config.yaml
n_layer: 11
d_model: 160
n_experts: 128
experts_per_token: 4
d_expert: 64
d_shared_expert: 64
activation: "geglu"
moe_layers: [2, 3, 4, 5, 6, 7, 8, 9, 10]
router_score: "sigmoid"
normalize_top_k: true
routed_scale: 1.0
balance_loss: 0.0072
balance_bias: false
router_noise: 0.05
init_std_router: 0.0351
lr_router: 0.00193
vocab_size: 2048
norm: "rmsnorm"
norm_eps: 1e-06
tie_embeddings: false
optimizer: "adamw"
lr: 0.0021
beta1: 0.9
beta2: 0.99
batch_tokens: 131072
seq_len: 256
train_tokens: 900000000
steps: 6867
dataset: "wikipedia_en"
Below are experts of layer 7 (counted from 0) of a mixture-of-experts language model. Rows are named router (the router's row for the expert), gate (a neuron's input weights, with its number), up (a neuron's input weights, with its number) and show model dimensions 80-159. Each number is 128 + 32 x the weight over its row's rms, rounded and kept within 0 to 255. Numbers have three digits each.
Before each expert's rows: a language model's description of what the expert responds to. This comes from a sample of Wikipedia text that the model never trained on.

# expert 25
What it handles: Capitalized title starts. First capital letter of titles, headings and list items after a quote mark or line break, such as "Looking, "Small, Super, USA.
router:151133129120112199143112140122166140105114133181107126092121140186140155124111112088143107097133127124152080125117137074138139133144134125126176085091155189099152148115171111113139171180142101124173120094107106142159156095161069083145125125
gate0:211157147181111133123122137157151095126106137155175116169114088152141167152177101135178136110156046090125135114138090053161110136134136142138150078113122098143111152133139134133097187118150207136153076098099147099156159124133116118123124185
up0:108092108115102118158139142063096122131151142106124126134117172131128103107120192183115109147128186229138118157144153129069138068101179093146064138145117107193133099139076145139103132151087094114113171122141135141102053175133142127113094100

# expert 29
What it handles: Place and time prepositions. Prepositions opening place or time phrases, mostly in, plus for, on, at, during, along, e.g. left in the summer, On August 29.
router:172144185122117120149126176106138133123118176120111162151128132162164164150114112118162125123110066101149092112148146098156157150108188099148125142144137143135123165150118105091182200174131114150211063114065149120168133091210137081153113147
gate0:103186131100133069143103175125132106155109131137144100147153150147123137126146139131119109093076123138105194030104116156176113114185174117109189143123099125188169172133156064108179156105105092148167109141097190148103194151179128144185088146
up0:147160195135126087074117164140122135119088101132104092099051095134092226114126129115139135121137141146086177103106101099089090125092116084207177126210138108126152159161137111128184185152060138118134149109171121113162131101119124119197160097

# expert 59
What it handles: The piece "or". The subword or, and similar pieces such as er, istor, ener, inside words and names, e.g. col-or-ful, Sarpsb-or-g, h-or-seback, st-or-age.
router:131095175077116127156145157112146127124121112132150161162136169161150171191158118145089109095077080108181152087102151095153120122097112091187127059126156163088145186151139103121102146193153102117162105125110129148176170158147091082149130139
gate0:125144133174150164075141111124113127089129147077138097160148116124093113177150174117118145132129099151150128176148118161197078097097161123139191098114095163162131161105182195217079133188155172183145174150162155136188122141135139129111088074
up0:144045163158073067115113151141136091103161135087134071129100077136089112116114135127088086146139126169161109146166126090110109124103197096147103095129152139121171158124073113182134148145094115137107119160160096112097203131080095131158103123

# expert 44
What it handles: First names. Given names and their middle pieces in lists of people, casts and sports tables, such as John, William, Alex(ander), Stephan(ie).
router:124118169096123169158128150097128161108126153180139117111099135107202168122102088065122052097096105091159104071130116147082181116143187108124157065136167171107125149099154112114126135146213136146111096086129142170156126111147084101159120182
gate0:134044141082118138109154159143160117141110165134145122076067125123145125150110122069099031098087076110113124148084093116195115105127116107116108139079156152103126181048146169109122157105144136139158110091131143091147143091143095048180136124
up0:118129142083146185139145150156163080115147182168168168111080120128182137164099072077150129093137092128116157148076074145110113129171105131080149104135134184085127147158156142141102143109185128096114115133139118190118110057103081062172138183

# expert 26
What it handles: Prefixes of common words. Word-initial prefixes and first syllables after articles or prepositions, such as under(graduate), over(come), al(ternative), char, bet, st.
router:203139179092098157142166122121074159119105127125100138128114110161138154160094064161077089125106089122180137037168144069141112121127190137160196071096153113057124157124115165097103194146126137154162098143130134140125136130148122052150090163
gate0:126102096099103146175113071070164121085072150152141101159139112174151169153145096105142118173126114047132153096104060142130176185133114171128079123103124111146151094182089181125093141120095076154151039081092125093172136158142136120091150157
up0:140071128100107107139124094171074115154200091139071128121155064150090149095158089114154171106146183130137070122091150136097165152198087117121126099108156091129135117098108139140174122094129151149141140134101102136074191080118151142114141178

# expert 42
What it handles: Prepositions and conjunctions. Prepositions and linking words after a noun or participle, mostly of, with, as, in, by, during, as in some of, as advanced as.
router:169135168113104109120130173133092164130121117116106118136100158168202121167083100072168099107081116173207135129137138118142087085108167105134112096180101149076097160092127128133134180142117158166169063104063161119166101138181136085143086120
gate0:067091156074155163097089130160168089071120141107160167183125177106120156081115083076121122103156149116216117168146119179121140124125127108111105094122086139100125133157049116121126165119170121135107102202121143135124138079130149181084122191
up0:139168102111159140109127134134118062173168169102146093136113072153180113118111113164177157161138102064180087116182147121150085152160128116153135152108126160112097117101132196134129140171129146144164179127155162152134126074129155132048089113

# expert 20
What it handles: Verb stems. Opening pieces of verbs after and, which, he or also, completed by -ed or -ing, such as includ, join, perform, prov, act.
router:157138182117066123133145161122164174078076115133122156126097143143121166140149131067123082144115100138157114127099148140135141092094172152186147065127164112120158116138101101122135181143187169142084105139118134118121126082175064091163136144
gate0:114147125114149156080151102144109112064124095154144140072112142152137117155114166143165163091097195137090111159074134145129114127127099150149109131177179088146132116156100083092148159129073129190153202084112139117094137110140070113135131143
up0:126049105153123118102159119099118158187138200138119136134130089128100084119125106110137120099152151051157066109179119123096114142071130133094102122103036177111099097171125156142154095117114074153108131144110154083124178095146132116139088162

# expert 9
What it handles: Word-initial fragments after articles. First piece of a word split into pieces, usually right after the, a or his, such as un-iverse, ex-it, pr-ivate, b-oard.
router:202139184123130117139141135101173163138103134137094080087106098159102126154152118103108094084053113080172141097152132085132104156148196122143139102136142153136182135131134123102193162154144115144117136118078178188116128113158114071161132120
gate0:159131130098142098144123139140133141153114092118082063132160139146111120169147102088106145194126147142141138186113160096167121144139094095171163120085148117108205107189104133072149117123113162089166129146146183171103142047137119112150091157
up0:133149071087086115104148164116159077074088110084103088141143097160115159127172112084112155217141148142156101213150081106123092121171069153180134101108141102023185111178097132113142186108105162111146127131124133155140090152105149064135115147

# expert 36
What it handles: Subject pronouns. Subject pronouns starting a clause, usually after a full stop, comma or date, such as he, she, it, they.
router:191118119118134111132144135157124177172124114126095122142121158159142118154156155111101092095099075131185096112102131120121153129136179113088162087103112182115138141154157157103125158221100080171138161097099137156156169083163046101134100131
gate0:135114112155086133132147140106130093103114138187131149108156139092131119103115130158074082113062140092135105087129122145112163185109186124139150093068180239098135146143132142103144148175118097141082123153129143118172111134153132129138118108
up0:092115110070126122079132157154151153070129103171106084147146087120114161091097115075104052084072130092098116136139194134176142118096143175120146178110148148152109126067113173157173141143163120118078118138175146092183126147150157120084111133

# expert 54
What it handles: Verbs after auxiliaries. Auxiliaries and the word right after a subject or auxiliary, like had, would, have, and later in would later become, yet, first.
router:146133178127089093146160143119165153112116099137084148117108116158150161127140124085168078145147082135162130137122110132170139106116151169181137085149208139104164127112147108116100184180150183139119052135126135142127139110182085105127146153
gate0:135145134183137089164114107135114154123098113121092167162125183114152089128180083158136129145103157120134141191122092170108158169107140162137126144152229153094148100117089124138150120142160106049123139131128164151181172129137137124172118057
up0:104111134078165137139167145070197154170143170137124102166127118148081161135097169165081167115109144099130091115084136080086174130104147104141168095120068174132126139141102153154167150062077146178127104124112142167063061123149143135135119168

# expert 58
What it handles: Name-initial capitals. First capital letter or piece of a personal name, often a surname after a given name, such as Mc, Mar, Dav, B in Bryson.
router:157096181088144123105122144157161156121091165141100183110099085131126142181155079095141096084150083156136093090101132128130109152137164095138089088125171175111153122065176089118157168119172127169155134105088133108179131140190111139149134127
gate0:149077181123132129121103134162140120089212119153129074126135088122215159135166122192151129173119178155156115081128178159126089133074077170143104164098106071126154134087131091090154126133111147089066125118134121109154156117104075124107155182
up0:110078154121135104155130113112092207202213070139074187156188139127084104143156141170089073100135130137120093050108157149154121093158114073139144115153123125170126123126146141073124120099133145119127108181078081121135112140178109122160143124

# expert 13
What it handles: Name-final endings. Last pieces of taxon names and foreign personal names before a comma, bracket or line break, such as -us, -is, -i, -son.
router:126127173059107130185126188150154195149130131136104113120087096180155147175158104058118066115094122139185101090099138139176112118120136137136146136136149157088167136086130079123109148133162174145137089093120090149173116100175087110123124101
gate0:142184146110124123054166142125139132140076087104101157103123119149078174076146080122144121119079189107123148142101163134133121168068149124090055120088178102124072120100122149148082155070104117129152146138048146123094151129141133138126102147
up0:090109073112128149157125085132099123076105143136128097156126096153132084038134159154162132089141095088091098152158138083157122139130149078188177121188072152106114186136126165155115145105090142088131196135123134156134139145127116149122121117

# expert 6
What it handles: Event and award nouns. Closing piece of nouns for competitions, awards, elections and institutions after the or his, like Championship, Award, season, tournament.
router:126151178117135142123141136134201145171127143176097141104087162173141121164136121077122081119070100085124109081125134060134108113142118117141123094129142119105176129119147082100140160161142123166151126110078101144163169109121095093098141100
gate0:155133083082141134099141144116169120144086186182122112115134124179126119115122094152125139063100159045119091145133129090206128136116124142134151097098120111143121152181112178158180138163128155129139121072135128149172170107060059099142089068
up0:119125178138100060123168162084119194151178072094158157120176109192111167165089143061093131081169203107103143169151151180122126082171112108119134153227151139114190121132126073123158161179115101104097131131112083129142125152135157149117120151

# expert 37
What it handles: Consonant pieces in foreign names. Consonant-cluster pieces inside South Asian, Georgian and other foreign place and personal names, such as Bikrampur, Faridpur, Kanjirappally.
router:168129127140120129138140139103138191131126153137107119131110089126173117131140082140098081090100083172214085116116193119159099138103204098172096084079156140106181153105159103185178137196162097152122091118099131104166144148172083098067124123
gate0:161170147166096102090157117129147151138142115135126126130148099115086151073126220076150040126159076154159076121072123102159109196092131036132114125083158161155130186168149145106184141158121115096150136125126167188112132130189113142096146139
up0:146070100097138152180103123117112070100113163102113150145152197156153101156079089126154198156107192128152148126149134143133164109168103149088163041179066156131116142120089089112186107141088111092129116102089150083090115128129138128152087147

# expert 23
What it handles: Prepositions after verbs. Directional or relational prepositions after a verb or noun, mostly to, of, from, on, between, e.g. move from Canada, reported back to.
router:178161166102109148119160145139083195099100104073093162149041154151163123173059082072126131134084091132160113114150163050149120094108181138117172089119172134115183168112157107123115149162144138159132111095110107121149192113135111077116074133
gate0:117142120037052106092132157140119130077132134116201120126108170208153158120118165120081113137139094129131153171141147138140174135148121104104096144156046106056150151102151132151164134196093129185135142096136085212125151112167135174126116085
up0:118108127211132133134107090101173136206140163143085141134133120075105095135140123084158137129081155133127124129124146133178081118106120108196139112131123114177106129176100116060065116061135105101149136167119169032135098161119154086123134206

# expert 24
What it handles: Foreign and accented text. Accented-letter bytes and word pieces in non-English names and titles, mostly French, Turkish, Czech and German, like Čermák, İzmir, Problèmes.
router:175123173122108108153143116142113160101073161147078099134134103132140157160167089063085092089105081111126117103172142129134111137110181133155121119130154143084166147108133136104124189152169167124114120083103115094179132111136067048185097142
gate0:121112142059150097161139145195165145105136128165115141120125159134156091180110121145207069114133168164107088145115113169132129135160157110115180112128134161148182086087105116161134108092191169130133140070166122099088136104098127124131178187
up0:133154125166157095172127146112083076153145134063125144109166106117146132141179085167136146132103099082130225080156155079109145044124160199177162121126167089132110123164142180161140159136158153104130137157139153156078162133174087125057130078

# expert 63
What it handles: Foreign name fragments. Word pieces inside non-English names and foreign text, often z, k, g or accented-letter bytes, such as Fro-z-en, Ibrah-im-bəyli, Timpan-og-os.
router:140116147115126182164131158096157162125099145177093134099132137128147117194194077132105044080075122150206105112134181118118111100107167103145094117122125138117149191096161108144154125175130126129125118089087111143181137094161090103131038105
gate0:113153135194122178101121110112124132115103163170164123109150108134160129111051195144107100141084144149195076120099154152091089180100160132095097087167145129060133159096140123127098133184169119144125112123128175105143089099179143112132073180
up0:123155107127125165078112175119171151164097111121097138118097145130124123137111181115092087152132090188199116130139134170124096099126121120095171108092093125075090172118097083146193131148173155134195110122177120142135139087148153145132092168

# expert 2
What it handles: Place and institution nouns. Endings and head words of proper names for places and institutions, such as County, University, Street, Australia, and suffixes like -ism, -ation.
router:176129171113116137138135167130129164142144174182123148106086158180130165174144125079116052103088114144157124095108146112149136122129115148121107089110138139147152122084140102114141147177139163172191103108098075093120118111159078123119109142
gate0:151109073155122131139114081097111149150138125137112120119075147154152163175138129114131143150189041080137127134179143118083121194141166137107125115148160162068133123107129138106104099159162105191094086152093149107178104184089151135131139118
up0:153171156161101128096133141096147148129117146139137091153126126129122128149150150168122114199159163137102097130136196154098082110116163129173091141141090140096203171109175087116163146174168068087100100129119208123138098167113123157161072111

# expert 62
What it handles: Letter t and table cells. Word-internal t pieces such as Enter(t)ainment and Air(t)el, plus spaces and numbers opening cells in sports league tables.
router:173116147074136160173128150160181166145087153139112136100126185213132104152124134147103085142082064126151146099103123081144110114088135130110135091102125204108136126096162112091132152151166122100104147106071142139143121137126136025195098088
gate0:174085152137107148144191134126097167118183120074177125140067071146107115151115169114099143134104137122150111154108139153137098142082111105106120135130144125114167093103153171118093203112105136122064117098107161135111160131095157129146059106
up0:111171207186127118162214102178082160103133105134130129128118144128142121188105194127128131159103108166139182115171087153108120100106090087110091157168146111155176113101070125114094163163115078146146114125079143067103176125093134150086121058

# expert 35
What it handles: Inner word syllables. Short syllable pieces inside common words, such as in, an, on, un, as in nin-th, Hon-ours, Mun-icipality, fr-am-ework.
router:170122137123157131199140177124169127099104114178110134139104142134139122186179118094130106107098130122147097110139142127133152066093183151145098091146176116128135150123087126119132164161126105185128107145112153144141141089160115060195077073
gate0:130101104107163129093157095128122167129096158157100130165091128130067097080211141113076154127098125176147077126090142158176112196113130087193087118150135141098232183134136144140107155132126200072122074126095147120117102148136133122099103140
up0:102077108120160108083115119136099181110187158113085096189106131127130116117130128067104121173114115119125136189107170177142139101122147139162105114159122117120173140141140174168103208111079133137097190177131041132114114102173117109061088155

# expert 12
What it handles: Consonant-cluster word openers. Single-letter or consonant-cluster first pieces of words, mostly l, r, w, bl, ch, fl, as in blood, Block, Chart, love.
router:199115164122113144144142168124141135139118141141062154132166092238139163131137125122099093121095131150143098094125140100153110130134160106144077055134139138168180161113127116082146191158148128169160118093060138106109120088180078102146146118
gate0:149146111128184119126097154147161096122143132134085137095095122123157103141105073137148126169145067169173153114109105134147123129024179148151101166115161168110167145150127114127154099184196146114164079058169067076168105177116039122145098108
up0:083125163074165116161113122160146174165130138122143152144117111117135127202144160096147104108113184135128066077083175143121093098155039101126184096124057070152130114076091096065154133057083128113106132151129153163112134077123138128121127134

# expert 55
What it handles: Word-start stems and pronouns. Opening stems of words awaiting a suffix, such as ext(ensive), success(fully), te, port, profess, plus sentence-initial This.
router:165137134111090146157134165081162172138130183133071143142140143255145136143145101082071091088141128086118103073127157118109122150113162139139174091094144195114175133118138126115135158142145168138136147107081140153141137065186065066172128112
gate0:128140145148126132110124142148080139165143156138069163132106169177074110101070135101141150091165161162138107126121133151101151090076167115126177141141107138089123143152128143170129171187161116205116143143114073129099069088141141110122155057
up0:061090111111116160128149150136164138052146111158079104184146118077160127170126144163123112152086117138148123116102165198105108156195099138116109119085116146204094108112159158088178049111124133081159090137120167151120184139114077150156055149